Experts of a small language model: vocabulary 7550, a variant of Muon for the experts.
Below are experts of layer 5 (counted from 0) of a mixture-of-experts language model. Rows are named router (the router's row for the expert), gate (a neuron's input weights, with its number), up (a neuron's input weights, with its number) and show model dimensions 0-127. Each number is 128 + 32 x the weight over its row's rms, rounded and kept within 0 to 255. Numbers have three digits each.
After each expert's rows: "mostly gets" lists some tokens that are sent to it at least half of the time. This comes from a sample of Wikipedia text that the model never trained on.

# expert 5
router:177124210133124120130043139101162129134167121157119143114171098096158093126103130149147126135119086109151128155124137086159150108197135086127119087178174177123101132153154205087132133131092129162128077134129183098133130122114163089057140059183114102129104149098113107147120145111168174179137153116110098131150062148090108101111119149157142124186071141093145102115157151114128035071123
gate10:124154163140109149109146135169104117162123116108118132088115127165147105140172113117135108177113082157135110116140068065132081124235093170127103112164106122048148203127150168074209120141101154106124121101122155229124092144048148135127089118151146168083119087072124080090112085150135093099075136157145122118128115135127092121100126106095143136149102190144123146107125097104156151127114
up10:096080114155115117093072092141071141123104130136111062159174088158072156118113128160089123136179134099113162146150240166086175151133173151153111136114147162105114114120096116158101140097210103140146137168139140096046103100148137189126113155113112119172140096139140130144134158204121122157184126103095121212146139145116119097098146181172154072150145118151136164128112093148144134119151
gate11:145086116126126122199114101130148118109105165116106100132117134131142133098105108081144126136041107142093112110079116115111113127155175111098179103121182074123152169089152170149114082073141118089113070090154109080123155078111132139169119103170100145124201139091192079117159132109124148130087175104111134090071098115122093117121123130171226130134074099087155120145180137045156131123157
up11:137139172121098136151133137168157127155121111106096109099131101155098150115170138118085106103142124175121108136132142094119121111099110115134120143099181140152106145143192118151094139145165193077056040101194147126140101139166152117100077128148158218114136128114098143185108181144146188126100132026154144098131108135185141157083116086124159135215141120091164162121127172125158137079107
gate12:105170176074088111168099163088169105112171126122185119068156098071077141144129188148143106156046120157131112095091152080107178142128127086138108070143103109102135160143149067120124097110142132172127153139110158198132116131144155098080130071180099093095147116164126186106123174124107083141164155134091119104095096145113105103159096107182102147122148133067168178126160094142183141144127
up12:097102148059085100144109159148109181169093136125095109130083084138133111099092148137116119145089127127107126157132116041143102135085065079167099124114110190159143161112139146131110139159158132140135098144101133159100139171064161091115128113110107171164140141134097131195240111132152155193067160144108088126097180122153165148136080120128125101103154127137189161084147167198140113128155
gate13:130122095076115120124111114204160165073140170125074125108119080137100173047063084103136136102110129108108163135127164118082134163141097099122119101166149084104092070170135139118122140122056121132158182179133159118066145108143174147088136135185200097128133142141145124092123105183139140150132113133136172210124154098122102110137148141085125173134107156095153150096170098118159105083197
up13:108118173144103160127117180132076112016145135153119140175083107157179132110161132142138130160113134191135087190157133152141154110118155167092161130161093159119079055094164107131111077081161173154094101143122121127165181079142117146084167161129146131111177121161109141161138100143077144089186160147143139149068141139187144124150099134121152133138118138165156155166203153179121093092138
gate14:113105170156175108179088072121096180151131141142110125136136172125150154164050154100118102099129179117169125156109153120138081106085185119123221097059137138055111141198145158111164154119130150127151143100114179053160123145109136118096094109127126047139109159142186108085097083152163093153120106125127123150079142149160150174127134129137117129158178134151071117134112121148090132073103
up14:130180146123095185181124207160181087166139129112129100139097107098107148135157105120123135105084142155049173106117126124163086107121166078097144173082106134153082125153145192066132103117198084161107071094136147080164052139110169120058120115181106157169101153145066148110129141105150137105136148175155088120096118137096164141139085075123121125152120174112138147138114124144174131112129
gate15:088088134087099085150083090181141107134107095109086190061130119119143115161099085128132102138041134141165171088157162137179104095200121122128170137138036201119095160132156123134130117123111131165144094129118104150151135103153092121101097124116134146150095120157110072124154121101152136135127134131140131098121109053132109105128191180152101106179101089104157130161189219122108117160153
up15:154177091101236184129111148145095156119150162054126131144115143188170140103165104119164163090135148136131167124081155108081170174096098100125070141135076139157111104131106118123125091122183105135138178162118105142111107150125149067142198102162150190130152135111121133126108145145097103115111134158128152134187168147148140105121116083097133053093132142089095188082141120142078117089193
gate16:172118163109135137089115079094145152114137202133185172134112112113119139124101203078200095060178160180141099105120200129121109147171112086206125132165109163196105133088222068116123148089103123139139075122104171129131126110111143124129154122136118120101153101140129131140143178106161152186130108138120136140105069122126129130102093155081138127097113194111179113137174145142130087135113
up16:137195076131128106147113147163150019092119093150088110166169099151090184172084103115135158102131122113127183126150142085126127143128164178106091117113084085163157105130141100152048150152117123159190142142100077114162135126075073166113117152091136136133096123144104062136160130160122225101105166042086106117120093141109124105104137139104117100166129100118143105129146111135135152090115
gate17:093103150087103044149134164141095106160106122148159162143121151095220116138085112161121078146111107162086108067121125105080085136051129150125129134147162141099072169093089113125142095080133059104116137128125130044069155128137090101073082162089118125081150146121155112115095119146099161128143176097052133138154124090112116192127141128127178118162118123123169087102131080151145113118117
up17:133134088114099074124062026158173116116140163131119100128129098162098135111171208118186150119073089097169135141163122112121146154192148094131082042087111095143142111139133117133086080154072096151136148155109147118176131129178115091157128149122115131112142112137116108165163064151124062181130141144181191104137100123115136174102143141121139113167075174104127116166140107145110165168136
mostly gets: " Award", " club", " played", " won", " off", " high"

# expert 2
router:135144184101152143156151129129116096104133162087097156153096136149117163120172106134121130102112083125098155151067113155183064097138104142136089151143105176184078145131178112119086122094115113115106132131076051096182104101076095048126103139146185178063111113155174136157159160165146095090140146155160194148113096147118142140141168185095117107144135130160121159158085119067090140180092
gate20:124130164142108103139081172163087098057184115163123115140185083079154113135162145147139161186108134096104110181092136107140124082127130179120120175121110088129101136125111125148077098100156113134100130120132078092213167103134193107156121089112159141096120098167115119184108174075166149153183152100110148140096132136129075077139100114140065088182149175165132073106172149144160150174142
up20:136087143127168084103136117100110125091166099090131102152107109128108115182083164115066091112097154194067099145188109158160157129157143113157150168106061138123083169104100099064096120046130172175097118155138112141138155159148176114135143148123168161099159115094174095116161130107133171151180127107117129111118083091178119136113137066110143077109156115105178106097133096193184074126101
gate21:170109150109110096153139155067059156140102189066152146182051118103142144095157112095089186180089142145110150088127125119126118102086145178119078081086128148122127128074115055088089146046138094105088114161125123107115148131063145136125135151090168096132151159136088115094173118181139126088114171129173095149072120142118090102095145132124101180121137136128162145179134139105121154152080
up21:081119141113103149155131101161115073096189098129139132134143140110171136097102086154070153145124070160184110137138122173133122110097157146155134092135130159109127083177125142123140100106146108181217126044175080142114121070080169158148105152121164174198120097147125135164115108065151146121149080087072109101176119096171158148135087131096097123115188148145190138123138120115144068101107
gate22:104116180202161131156112112093145091127221176129130144189116173096105119114090173083159099119117161151087152188119158185105117108153109135208146159124092108096143104167158146147100074086095136174155105147127092130156059195136162131133101109090137155134093110164104103123116118157164175069141123075147169169101162110157172123102142077115135127165087144108160122172114141123133109162127
up22:125097121136084158122125154111122112117134061120108128123104129115112056100151084136127143163093083097108171112132162095133104104066141077102120107057208118194080155176119144135090113057146094147168162131184146104131101142135094098166116188146104080148110131145123092101095164084067185142150121139154091104149136128100102173159152120089174151047097086113151116119092084095113098134113
gate23:139131133128141152121096218178105156135083097140128060134114129114125159158070211135128088120134122151132151127118155106165119145075135156108152059153171133187121142130135144082119143109163089079141133222137104141189104134110126066145106078170145101091106150153139139143109160120152111113088128158148100144101153061085084105137112108092109166189152140151122101056140170108100101183096
up23:160110094144124142163087143117199091126199113124059124144160069115109143160226126098168147160104195145106156116070152159079089151191194104047147094089121136107119095127148109161130097138127078138093099152174134089106123143139106163105115124144118127106116087123109108167141121165146160085126154076150100117164111153124113093098155107130193162118116090128100135169135069108106162170119
gate24:095121122104103099172171124152126097060145141133235126077162119145072180175139160132163152118095149128086098075125116138168134150133126155122169140143044147111119113184143148100107143088123097153114201111059127109117152131140108108131095107158150121048082174138110123166134158116182131171132099115139168128093090162132070169155175088119124133152128147115182105141134145060093106115105
up24:147042144045143105114120127135102109121112182123054122119121166087114180112096123092074098092118142117210211126147134135126124122121159091106161140094157111099134105157101112138157137134114127091078135109135105086141113154116088109090200136132103099153124132113118142145096063151130110120140103108194135096120113097168133114138090139145102099143209141117170051084088067097130082116174
gate25:103107070165150130108121089147157128115073186105165160148126112145151129144141109097126163136134125122111146130051162104170136124154138159082111120116133158090124138125079102187056097089117165043120143207131171097147133126116101149167160153135182170098079167150154126077115131153148130091122137128128085127075140105118112171105106108087125068061099108161137089192069145167076146103163
up25:142093151105140105117131118120110112112122143152122171158137066206109110122180179056146126102133141120101131130135145102129160173165111108126141088098158103094118112103112096094156124078149154098144146205089108154081172118111129136140125124145156089138132174109137151057076121165223090124152182178100079148113131112122138140088078124071138106063132052160122058125148095158066141125122
gate26:149140157098142110123194156127123106125098160104141075130108189149135213165158115133123146070072152126086154127202155133145130112132059159142128104129106087036157131121127062133115120112109150134094136228132139163163098083136106142159126110116203153158174114151129160142113136132155054138117114090165152108180140135169097161136086115112131139128122152097144110139150098099177060103108
up26:102187147156166104203146110116083099113122118132124164104146178110092133106097116102109074150113184115077169153146106090158127141160123156132149090175126143125161125122082170097046120175098116124126168115130075086149083095117115083133059147144147129068099187128130086099126195084138200078152107131154107122123113152158140068075161099145146074096138109106145071159136138135165139156143
gate27:095115085095104111123117111134123209149172163110116126092135161174146063131086146113143175085092115131120111114118112143203149109090165136207119122143151105132090136131104119120085123172124166121171147137136097055088117114092110110038184118127130187169126144165128108155156142158141152142106136135106131187084112147119098102060061118133155085133121166076149127178097118100146071088180
up27:109160076151096156084117137067125162078127076093043151137154166132111098190104106084120145122091142122108154103108170098116170073119103178103047092187121127133079132206121172145144121183110113121107204111127120180169115131133117144127168111126127125075112117138131155162151145115144164153112146141184143169121181180092078109105157152174139163090135123117128146145123118069087113154122
mostly gets: "9", " 0", "7", "8", "6", ".0"

# expert 6
router:100093136118182120105161100127153121095109075155145117164106144129114123077100155147109121157145111159100146158125107085121107099149083098090115123077107115166061084146059177108126178122181175102158199112078160185115108142143156175106141156065080160086076110172154122144166127102091134095138112151177145115168163100129160133133104080143131082163102107156091087159122150038175121139141
gate10:111101144098185143083079099116041177156097166091150166122110115166073116157109144127156136128094057188096102098162109058119156154137114141100156150120153089113158131178144149154108185130138140182144103154126136127123129066071090098114176094116111070114096144134109127129172062100106182092163070160119122097089146134066117141090111140125130105150166179110155125097138114147147085174110
up10:144144112138078175100121190158165076049144132137124072090149135081172104113096090128120127143105138114123137185129185134157076107118133183118149066090107065193146099159124112106198103137139115092111120092158081180103050170104096152175104056118104119109139125148171104083082150136122138163116131100129139121115187090156138120143125092090142132112142164152121106103095131110102106109060
gate11:181066129120091130161124132153092077173203094168189127151134177103094121116139081111096166167083120134116107139141054117137120095105133094143146135072118111153099097136156106109119177151149137122084090155087107152101162091122149084125072128111079107126147098112077109114132070165174197086093120134165169095155131101138158161129109144129150156158235106142081123154134115086118169134161
up11:091044148135149098147129172147084071160083129119083093131110119075101174086147049117147099154169119152151153100163109134134084103146120166099120069086090179175098159122061092165139133109185141127067135138134134062154112134151122132159129118133150063138139136129155106117148116103119124134122134106121169114130149124125065099073090049165139158162111090183083153150095176091140106103117
gate12:103100132136108114077172084118104119168111053117148155171144104113062142185095131147033102103129135129085145124121169125139190158144080140136129122102108168138140193176143113190108102099178133130139188127132089124108206119135145130132158120103082131201123143158126125183091090111120106119115094161129101028100110160156190125096115089132097181158126110142152111160158137124125099130118
up12:147117132100159123094146120210123212117138157108091131116109140177101172072141096175093072109153165137154227182130154102159155121131111127148097142173087094090181149140143179112092086114120143188147104166159099130147154146144147157149186150100131082131156141161159132107153110168139152179092131121129101104101194201101109108202093139115109109138116120125157135135129076151104093099145
gate13:164124149108128071115119098158181108164131161081098100178138107164047170115158136085105112122149174147081118148143135121161169136129113099146153097081130136137129100117097117158116098109096130101104223141122127088137203099110190069157115044093111139077109085115142164104132106097116190138103147081043157106136137110117152144111133091150146094110133180157146158136191146113162116117167
up13:101177162149178179148154107130152136112122138158186107138088110129158187105151135135177088149094112135129138130145135163092115125062130143091099152146115157111191138153157132136251141186098100166086098124165106147163113127126139126095167176113088161189096116127103091126118110088141155131138172112080060109136084123186134177179124154124146133113086111184150120097110099136151118211122
gate14:155115162111095099166039123097136129062140049119209092134114157117154181123151095072145154181090146104112085116136096116133132159177126071095118112110133103058149084113129144119103129132156150096088107141146121164159125092118141121084110138123100105101170069110126090161139108157138106175080123192124148090169205089158084147150122107167130123162145144142106098171158151175129073128158
up14:121133033115138171108150108136103156148045139100070204113110106080056151159152175141117113124120093143074134188172193119071160116142141170139077151103139139155102133125131111150130160161139103118053090147154100087072158083155124095153105129108154124126117152098141111135134122110128160096145110144191100139124103117107104121060091108111148117104186122136144067142161063152134169143136
gate15:140137137144118076123100120110092091066094073149078110161107101139178130137137117164151105081126114177112138186107155106164155128174074114171098195147170202103143093113156115146139148178067106103159098144106074137071124114166135149183105135179067099184139112185145122137151147135128100126152066161127062131107116151099147104116131120111104093133147179168168113112166191124093157140093
up15:211084098088151097151107141120103163129122102105124096179140077107129135141115160148104155101141127189166165089091133176069156094173105136123106137093172173055154113154072115086087087142125123127146136092128137172117132168086113096108149163112136076165144160130135130116075156128084163148136094082143045163128088100139118106117184214122109084144104147144131134133127108064190146140146
gate16:112101133086161081164170116138177170163138107110160157128111159110234122099091113129082106070102150145117078060092226114085141170067171130149134141099106113134140117151152093137128146117152160106097089104114137109115086129116127145105131151151139158125139127175181181146134138100112134082139138119127112119080130114156141121125123114129148089188183086110107098134165175096176028106088
up16:150157125113090157146134124105136151125129122173164115118154121123181105113118119122139170116076171155114130101168071152145141194076082116152157083112089129134104110134138062130179092106182119089143186155173140186099131180102199178071105130127138149132206097145140128152108092106164165059063145172113139146128123120150133080155154100160121129139069193144071091119096148118131079154105
gate17:129130101170122147118134100136157113078090075119126111060135114070144134135153097089144140173156111089051149150090115189191149078100141113155169130110146093100101126144138119190208190129113052086121148080116111133079105172121160115132133137087132127154133054137108095100114112120138118052143150121100106085134120107106157091196129071161168142156107169108135094111142165107140149083108
up17:108077143144142160102153156129163137179146135153130082117166078121109135067117093156111057166118128097164147141121145140098084102173124176075118103090135095149166102127094138146105124149125130139161098099146176196092124183093197138141247200147115131152147098167118154107160085126181118156100167114094116110145124067112127079143149171112094145138171141140103090132156092083166097138123
mostly gets: "\n", "==", "===", " \"", ").", " =="

# expert 1
router:159139127154166102109141104215120165153116158076125079081081120113113082131103147070078085089086156154121115119138122160094130106105171121126088113111077082107129174167098164154126158098135158101118163143139163211137142138183143152149093157157171097138174143224076147115146149131120109133103128109099087149105088159118180125109094173109187099111168112131138126094171084129125182184128
gate10:139133154064092092068162116118099147141082097142133105065169103134160119109107124116133108078157172103108167181137196156117143165143086145175171072131066118148128140146074083096103170115169156133111119081115160161125178131183117123093104129188170164114108132121121136120157103091104157163123117194163146141094103116151106127116103100127145118147058174134166135065135083186194162132096
up10:135184140127098190129130145206164113090124108179087185082137150134135036126148136169143118088179053168131060114129139136081109172142135093153109126071138129127129137132190119130142159127137117125112071131188156146156140147105115155165131160127107149157201134095106124082102102095160117142104133099167132147111120119067137169162114118164104135155154133190130213128096164163150083115151
gate11:090102111131151077100087094155097112139162179144182183110120099142107126150130152092077144134104141129129135105102115152093121081105061071141057140123103091188128096113104140105160179176074133165061115110084160133100177129150148092165063126182139093100180103152144159090111049186162124135140106101152125150117120116146158085135132165098102144141169138107062130068123110155103110159105
up11:150114119138126143076173102130078110091144146159133111114098154177073182186125161090101211112089126085115184111148121143098121081152123108137128113177148152116170094173110156110120096196138174143191208165113112162097107150146132100156146116113143064100122102164118118139165145124149119163156160094112140160121165098205147106086163109182117147141168153176104140110156079123104057141104
gate12:133117190115079125090117148130108163177168154103160157136173113144162092175136072140086161149129169146115187171094138116107120130119097139151216113151121121137144129128138117128133158118123115111128102190142089115165169095145133168144089109175150139080105176135132153094091177142104118159095155192116188119108121059201146161128110126147244079142082154141160155128104103112124174160145
up12:120126076102093153133099093117189153109030093129125152155164181106171110123152179126119116102149159163120092110088117121080157124172140203139096120123126068089059103112128135122161061154092069137170080192089111148162080117065134170129156165112146123143131120078177113090160160110131126132108144159112128110129119120082131159154121150119120108111181096111064108105083114128117190099105
gate13:099085142184094093109120093104155135150117122119165134135085080151148164134111146131114149191101066134087120144164089108179184057150112171162097071107135057137106154152129100125088126108142049124051146153128134097150156121108098096092130132090153116123152170123089114125075107124194109165089143111145130094078089126160121081118095120134105064156140184133162207107131148104107100150100
up13:129110142142114080097127156041117128131161158057084129123073093153183148100127081149108196170153159106150157115121118141168098162122123149142119160130115124109159150170151171089039147124149124190146123114161171109131168154165138175147120119078097080142136138101130151165109092139166153121130154120056052138170108086127139166114147130142127195191071162138091148111106117144136118195138
gate14:118116101101171025154144090166143120134113163092133107164085110108165166093064119099164087091142129105084140091133157172118135088180132104109123165148139167103103142129077109119057143072134156130145087104148152177125145102136122172177102103069145161130103182165100111125108064111114111084153152144094082124122093107150084110139101116107175176094155114159049162140131199127152111140118
up14:171135111177199193057158167118092177144150074144154153103120151152160096101136143109130185124123161098150139109101151081157151162144106108149102135073090088129122115068094140078138102129152141096109138101151121136140114091070123161078138045151127148112195110153098171084146099119128126098162140092147129185144113182100134106168087133044117172161115161112150153138138142175106121148071
gate15:064135170109194132136128136147120110156123093113166145090131111137148109124164095102107076140080118201099151145105212145053084128138160133138076179183147047086122145170149136133137160114084149169168141080190117105116149105151127123146163082122124128107129121166127104136147095077132144168167154116120085073199111172139107109140141183168113075134127124158091108101157108147107095092087
up15:165100070104153098147123119119114068140106152116126120139100130129114135053118124120121086136121118098133142167126123106073139128153097176183133139156136145145171120157141111128106126117092157165173088095199115174143111087099183105174149079065119153087125098120179164126136092097112070108123143069141130126123106159130147104164136085087205115164136119150190099161081094006104149161114
gate16:145161095125154113145111152147115135150121129113112125124137074238139096102185110062160151109089153119130106161075201176109096147158134080109098067102165119119156087131209030157136105127075096115159158106134120128088151115168152114174099111141160114126106133099096081119147188134168120104113128177081149102068090111116136163126152112131119141131135107141106083095174126141109114170178
up16:130110124147141116112140131149081091081133113182134080144090156092136084153125132154171156148116210110125200089091145158117057108100147118081097170181152138103158123124143109095153136156110100038166223099166132138139104138140161095115103188124119115163060086118104130109133143134113121134120113110181111161146097122125127139121188137089126140177149171162114152131177131166144219108166
gate17:135120170170144126105142127108102094121133138141160088108074088162134113089144126053128137151115129136078141105154139137119141162087124123145141136107104099117168152155082141110186190117096204171127110148154143117129149143168173120076096099105117204127171119134092095188143144155181117155078160103111083168090103185064122123134162204099180164115124135223161165114129124131107146179149
up17:129101142156153128085096100111175131105150159086158114130143132128115159169159072134178096142158130095129094163150156143125150139141151139034110087101122151100119101138120123109120196156098147165173182155146163055086066145138166147176169126119146146159135095129049132149134056091181102148127089152162156100132115164149125100107142105157127007122150098161164162116146122179125136134103
mostly gets: " Az", " India", " China", " Mal", " Mor", "ić"

# expert 7
router:145185051108092167187098091124123061161132123123171134144143135133110150144146108152189147126056081096085149106165144161081187157160133119120163176112107159152146085111132097130132164153119105146118185081115104104079151137150110172125130082082159128058125105137150071143108109154161121178124126113100092139087185078138090179121148119094078076103137159141162122158184084157135156116127
gate29:124092144117092146156135101132165106151113086126103161126156101088102111140179111113095133103102101130096117159048190109092126136154144074133146101079139176127085131109137147126127117112081056151122176130103162131150108131093092082180059081070110162149121148160133161173145110197184077091105139105185139105154117120161152080143157092105059062128112178129104099164122116182132162153159
up29:159133149078134134161196097073165115229129108199125088156148168126170131164121122114136128141102126158118168127152076214122109115095124120166128163159080082116119115148095161143144114096074141101034108137127121135063100130128169102132122135133080064139133142207099129077150127158150136134152094100137085150113139133113093112097137115189168122128126084085182095156162135115150101129142
gate30:119155089140089155142121137182189121092076099156131139111111123087136148143061075094196163114150109173153156074114134116077162133185119108105132112129176132114130145095067094126189156105162089143114110151156135110152190204062134131184112068104144099099140101149165139112152095132134174135072107112096118147186132174123104125116167117126163098158137175143151175119085169087147166093104
up30:116118181100167092120232147049138109144138150126168177134064071078131144139174133144167137160119141167100144083181119100130178144145123109138113112171153157110103108144111167134190106105123089102131155147150130150149097092115187086142085132149065113128133108091155155118134149119121171160116072111098150159128172122135193042104085142165166114146065133138132090161123160143093146136094
gate31:127118097172132088086173060121126107110144127116191094122114119063077173048163147128193126099115132148171105120191152130077201141169093123171139144048169137119107137145120132154173146099153142115111115134146137154117120107117142117158098126138060195122079145165092154124140136173119110107146106089183114060058121128094158135110087177158117135126099149134152136131160086106084136123176
up31:150087078088103067080115160089134114157106150165071121138143135204098191155136106082124099143135087047121132107166166182173166161150120119061132112133183108093070181154106135108089172105198166169134067130100166077152104148148083157109180083106142130102148124155173082112083141090153152090151136105122127106187159108165124133136122112140140106152132129132124086133130126158137127143139
gate32:117116125158151106106087167073114162120156105112149120097165158065102093101168163118160099138111134154131087106069153150154089142103107055150139205110134120114022097122153160116116128146147056098130136133115057166081090091114161161156117101129147112134097129131134148144093180101145126104167100163114117119116090125110174201067189146121100099176158115176114129145176105159177125098123
up32:064134173082076194110130127138148189098117090089126162086116086168134134173094110112165089100148073152067150107155156136155087146113101115125118093139091121168101132158133205153088137109104166104153121094162143094108195109157151171185145146072193093151118157119137100127164151154113140089089158141177114130186094098152116153171090140164176141126141133091131103157159109181154150111172
gate33:145129153159084132113111142194116066108146136145099139137099116108180146117084142132141104143090066099103103109157194109133136150157141131115111141105176105153108085121149154106097051103169168154115138150131129164084135168178085051104079179152131139174092155176165137085121124137064092163096057182128129138121152109136154094107132063126119102141143091085113111160077048152177150133124
up33:125118104154219155114107117171150084082157107118116133147076148122092144135074104145154093182140102076143150167099145078066137196149148152118112180109140154125103159184159142143194100107115093208123124142139120160125161090095128204176120113125178094137154111178103079127117117145136105133183087110150146112117144147084117143113127094116154143150068145056106108103092140130083161084089
gate34:101158102147119136078105085112141096107155133119136154151128119128045160156114127140156165102033115150118139152112095123126135056149151124115133093211150146151109064143149186106043147142153073116186142126118088148136131182135151123130134099133126131131110147160114095158092128070141131105028084118152168093118149135064122147126185137128178101083170133152131130169129114142100112127058
up34:152125198099098137152095177138099141108193195131136145150104113111153142145115136115131162180124117109181101120138172096147112099068122136099126099170105139159152128101146119144108156172172149136132092148116105100151142082121118063129104155063120213164118087055125100089121173071145150098091149092124082133174057174203189140163120155148118104107145129164128081161167145142107156109133
gate35:129084127157139145051066089118140157107163110121159125151188147152072196132121138140135111145137102155103182081144135132090134134197138112129132151103119116151093114090144147176137124126145153135149124111066188160122115113128124138115140104126163141093094067126156099117123100111184077129172105124124131111129132132140127145106164246096101093106146104156101076163113108249191119158124
up35:094121102108083131208146146082147166082122147170081142098157133139097119134102121140114066129092107136072147075082120137122111143099141096111118099147140105133136150116092127169122113188060162130135119093169134080144162100144109082146111160116174155143125116150136175112155175157122102130085110102204183118115099087162181036140124141189141193077154167114103161195136128106094121168120
gate36:163147087122122088135153171141133151104103103097126070117133102109097145071097131126125131114176088170167088109145115120108203153166072130168105139075098159157132146108128126123109179126137121117140190148208109083119183173173151089146154123137164215121133146118112188115165171166143148113091140102122108146136151101122192118099047183107106135169113155159187126100133075118170088142102
up36:147115128131091148181173143105145157192209078116113112102133149113146127202144131115084130080168079132132153154111146063092199169151133139141105109085135071136154127104124138154166108142201132123144082075111139156165170171200192100152112117193122126144154114150138123101098182154106126160143097100148141156125127076110115138130133171131141084178140171092145138079171118110188140135166
mostly gets: " present", " same", "ative", " than", " about", " appro"

# expert 3
router:120057162110122115092146139140106103058127165094114129132191132157099147085162091092132120179189156107152083093154134186152095166099064156108158105120163100073132175128138087147156075147119131175130075188149119122149153148132109141194142131108084164166135133046131079108100124138121142102132055153131113094131176146107115162170140083098086163106116148082128155069132137161147112150165
gate10:147171109141129145121151104163179076162127114161168134109130123154124097092122109125156137167094072113109080207115122131146111143136150122130130126070117113142075135137152094107179137158100142082182116179147141148171128182108143180197217152132123150083159138125201083159106044115119143097102141165144114099088136163076117169138058120056065107154102130093110146118147132153133106142138
up10:118160095146141109202109121113129103106167150105098156124159100150136151147151112128098087136116162154126098153173096135124079064211167135155129161138051080151145160124103116114110177134097167142162132179150116103076059149110170115169184092134157142141145196148105152140167063158064138111121122191161076173147119111134091132106081059127174162151153179154115135142146125136143093120133
gate11:102100103111101181110113126108103184096160138029184057113123177164153120142163117129139116061141118107082183155137147127094105134120102119144080122149135142077142170164138170187114131085111107139116110111160134126115146097099134152193066113152113135076166118084127124133113113170122079172099110134152102119089201124114145089171142090126124136200082152103112135086156084115148157206144
up11:025183118140103158107169123112091157149183110188113101119128195175117159155136131144105129114126148071118126146110109146136116146145141173194081136099151118151120135113103144137119061086122093174113087152126052093090135130084127142172170134145101152130202123150113141131121102148135216105093164158116102102091144094124103162121102161109182139140108138170121150115128163060145144207109
gate12:161100139108166118188142097137153121117162163169164190093154111117132116167120072133153139124191159216134091204094134128140093109110089114126110090136164120117113188147107073068138153172128152104164102145083179121078117180110095152123160152088160143144136146155123139107087101116109100127159092097100121061178174149105163103086113148134161103080162128103175138109082147168176174160111
up12:214112094169158131101112119101127103147159140162081125103104132034156116181184076108143140172193139110113103115082177121164162085117143136153159141177110144131117186117118087159133079117106129124120117153165119104184127127170126088086111098130153128079119135128160123142145160142068086097133092091149172130160171085145087101162143112085133073120095089134100117123176175074163120199124
gate13:134070055114136169102108129147114140141090188146125143074147050138156123120154116191117160142155130147125103150123157155102151139128195152184070192123157090114131095155132146140156177136151142065134138097121127086143191134121112091179092127142161181101135084125082108147222096155133177137118079138164065163099101125078098107073123113156081123140097107108097113123121149127087112130092
up13:142109098086123132130189117154157141145147133059168111090098183144103193176159176060124162094108145140118136133145083105147159130154137129095094107119107169140154180133125108101106106148170151150098140190104177104133082205102123172132137114149095150093135193072234129138150137087143138153164178117104107126118118109127148044131108116124076159097106099129158126155126146119181082110160
gate14:124103144079172109079133048187112106148102154159110149133139128076134160150060186107120089103103137122123119109113211165107073066116190106173087135115171141103160165140214119146147166131119108123117166145112154101139146159116131181159127130131133141156072180130180143145139128167165137157128093127150059121104083065115127100170132122117121183175113154135179124122150129068106143154129
up14:198123145100098145108059137145159098157101158146089139130127173160082072147119139148141111147101101065074125137138157131154188074151113152154138181133121095091132130092117115105106123108143153163125155163087086087109157164125122202107183158144129130183126144111109114132128123187142143136126128155137162084141154127120038130095156092126051073131163035117185098125174120159146173138118
gate15:111120166123130143097161092110126106074150177117117137093088179092159149119118107098193146107177151137135168132144175139101119102156112106151172115135117084128121127144134137149145168146131078050170110133180056134110119088128176145105103154084152103120090148060108117095175071106096147090079151161193080140148110102152152215142135063087154158165083165149093106143117162133106089139088
up15:201175101119143161086128194152136113088082120104109136152161155077088096097145114135161149090101171189166162100118161077086159144082173120115119139138082142119083153079176121107123175143162132137099098161121163114117119112143114141074177104126070157119169121158135157117080141143077093150108138112106183177190098137108091074171072151077190106101085074124135121095118144150127136131140
gate16:144119189131100182077116074118140159162152108106156107125086178175152090076115138100098091184072141142137118039142192127170136102145089115117123150210162080136166128088106135152119083087136095054113130142106138150162153108117087119155104125112093135130147106104093113093143068136179137106144160145118139096104145125134157202080145117121110184088154129143159106166137139176129090070123
up16:162111098167116123126069097144177089117156104152154119149085099149163119116061163134104096099145126169128163104109098160115164130143110165076138115100120061140170124081177146180147172157129120068128175148052087134153127125096032115090110081104128129154077158115140135163134100142077105102163076174087167123116127130146120152146151057122073135153131136080144109155182154173125168156145
gate17:118133098053149080072148147153124150144122147173160123106089113214165122133156176091161075105145141190183125085080117182098116110113113091144116121185128149152118098125081129135168101146132093064120085173153128114115185117098175140111113131127154155144125118163098129141099057098149127143076117090147154142062100093173145133166080140136162147134149098073170156080126091109193133133149
up17:082079072160094177109138128147125138208167169107129154080043139101084160135158142102148123186097184130122148092129128110137067078116141173159129093127080105153162187171161120131188166109121137159089174136135138161175108187159113136148162103165128121128163132111147132142177195169124148101100110110098117110081131089117126096120109141090085152141082153162102129096111134162112202118147
mostly gets: " en", " de", "ö", "ü", "è", "au"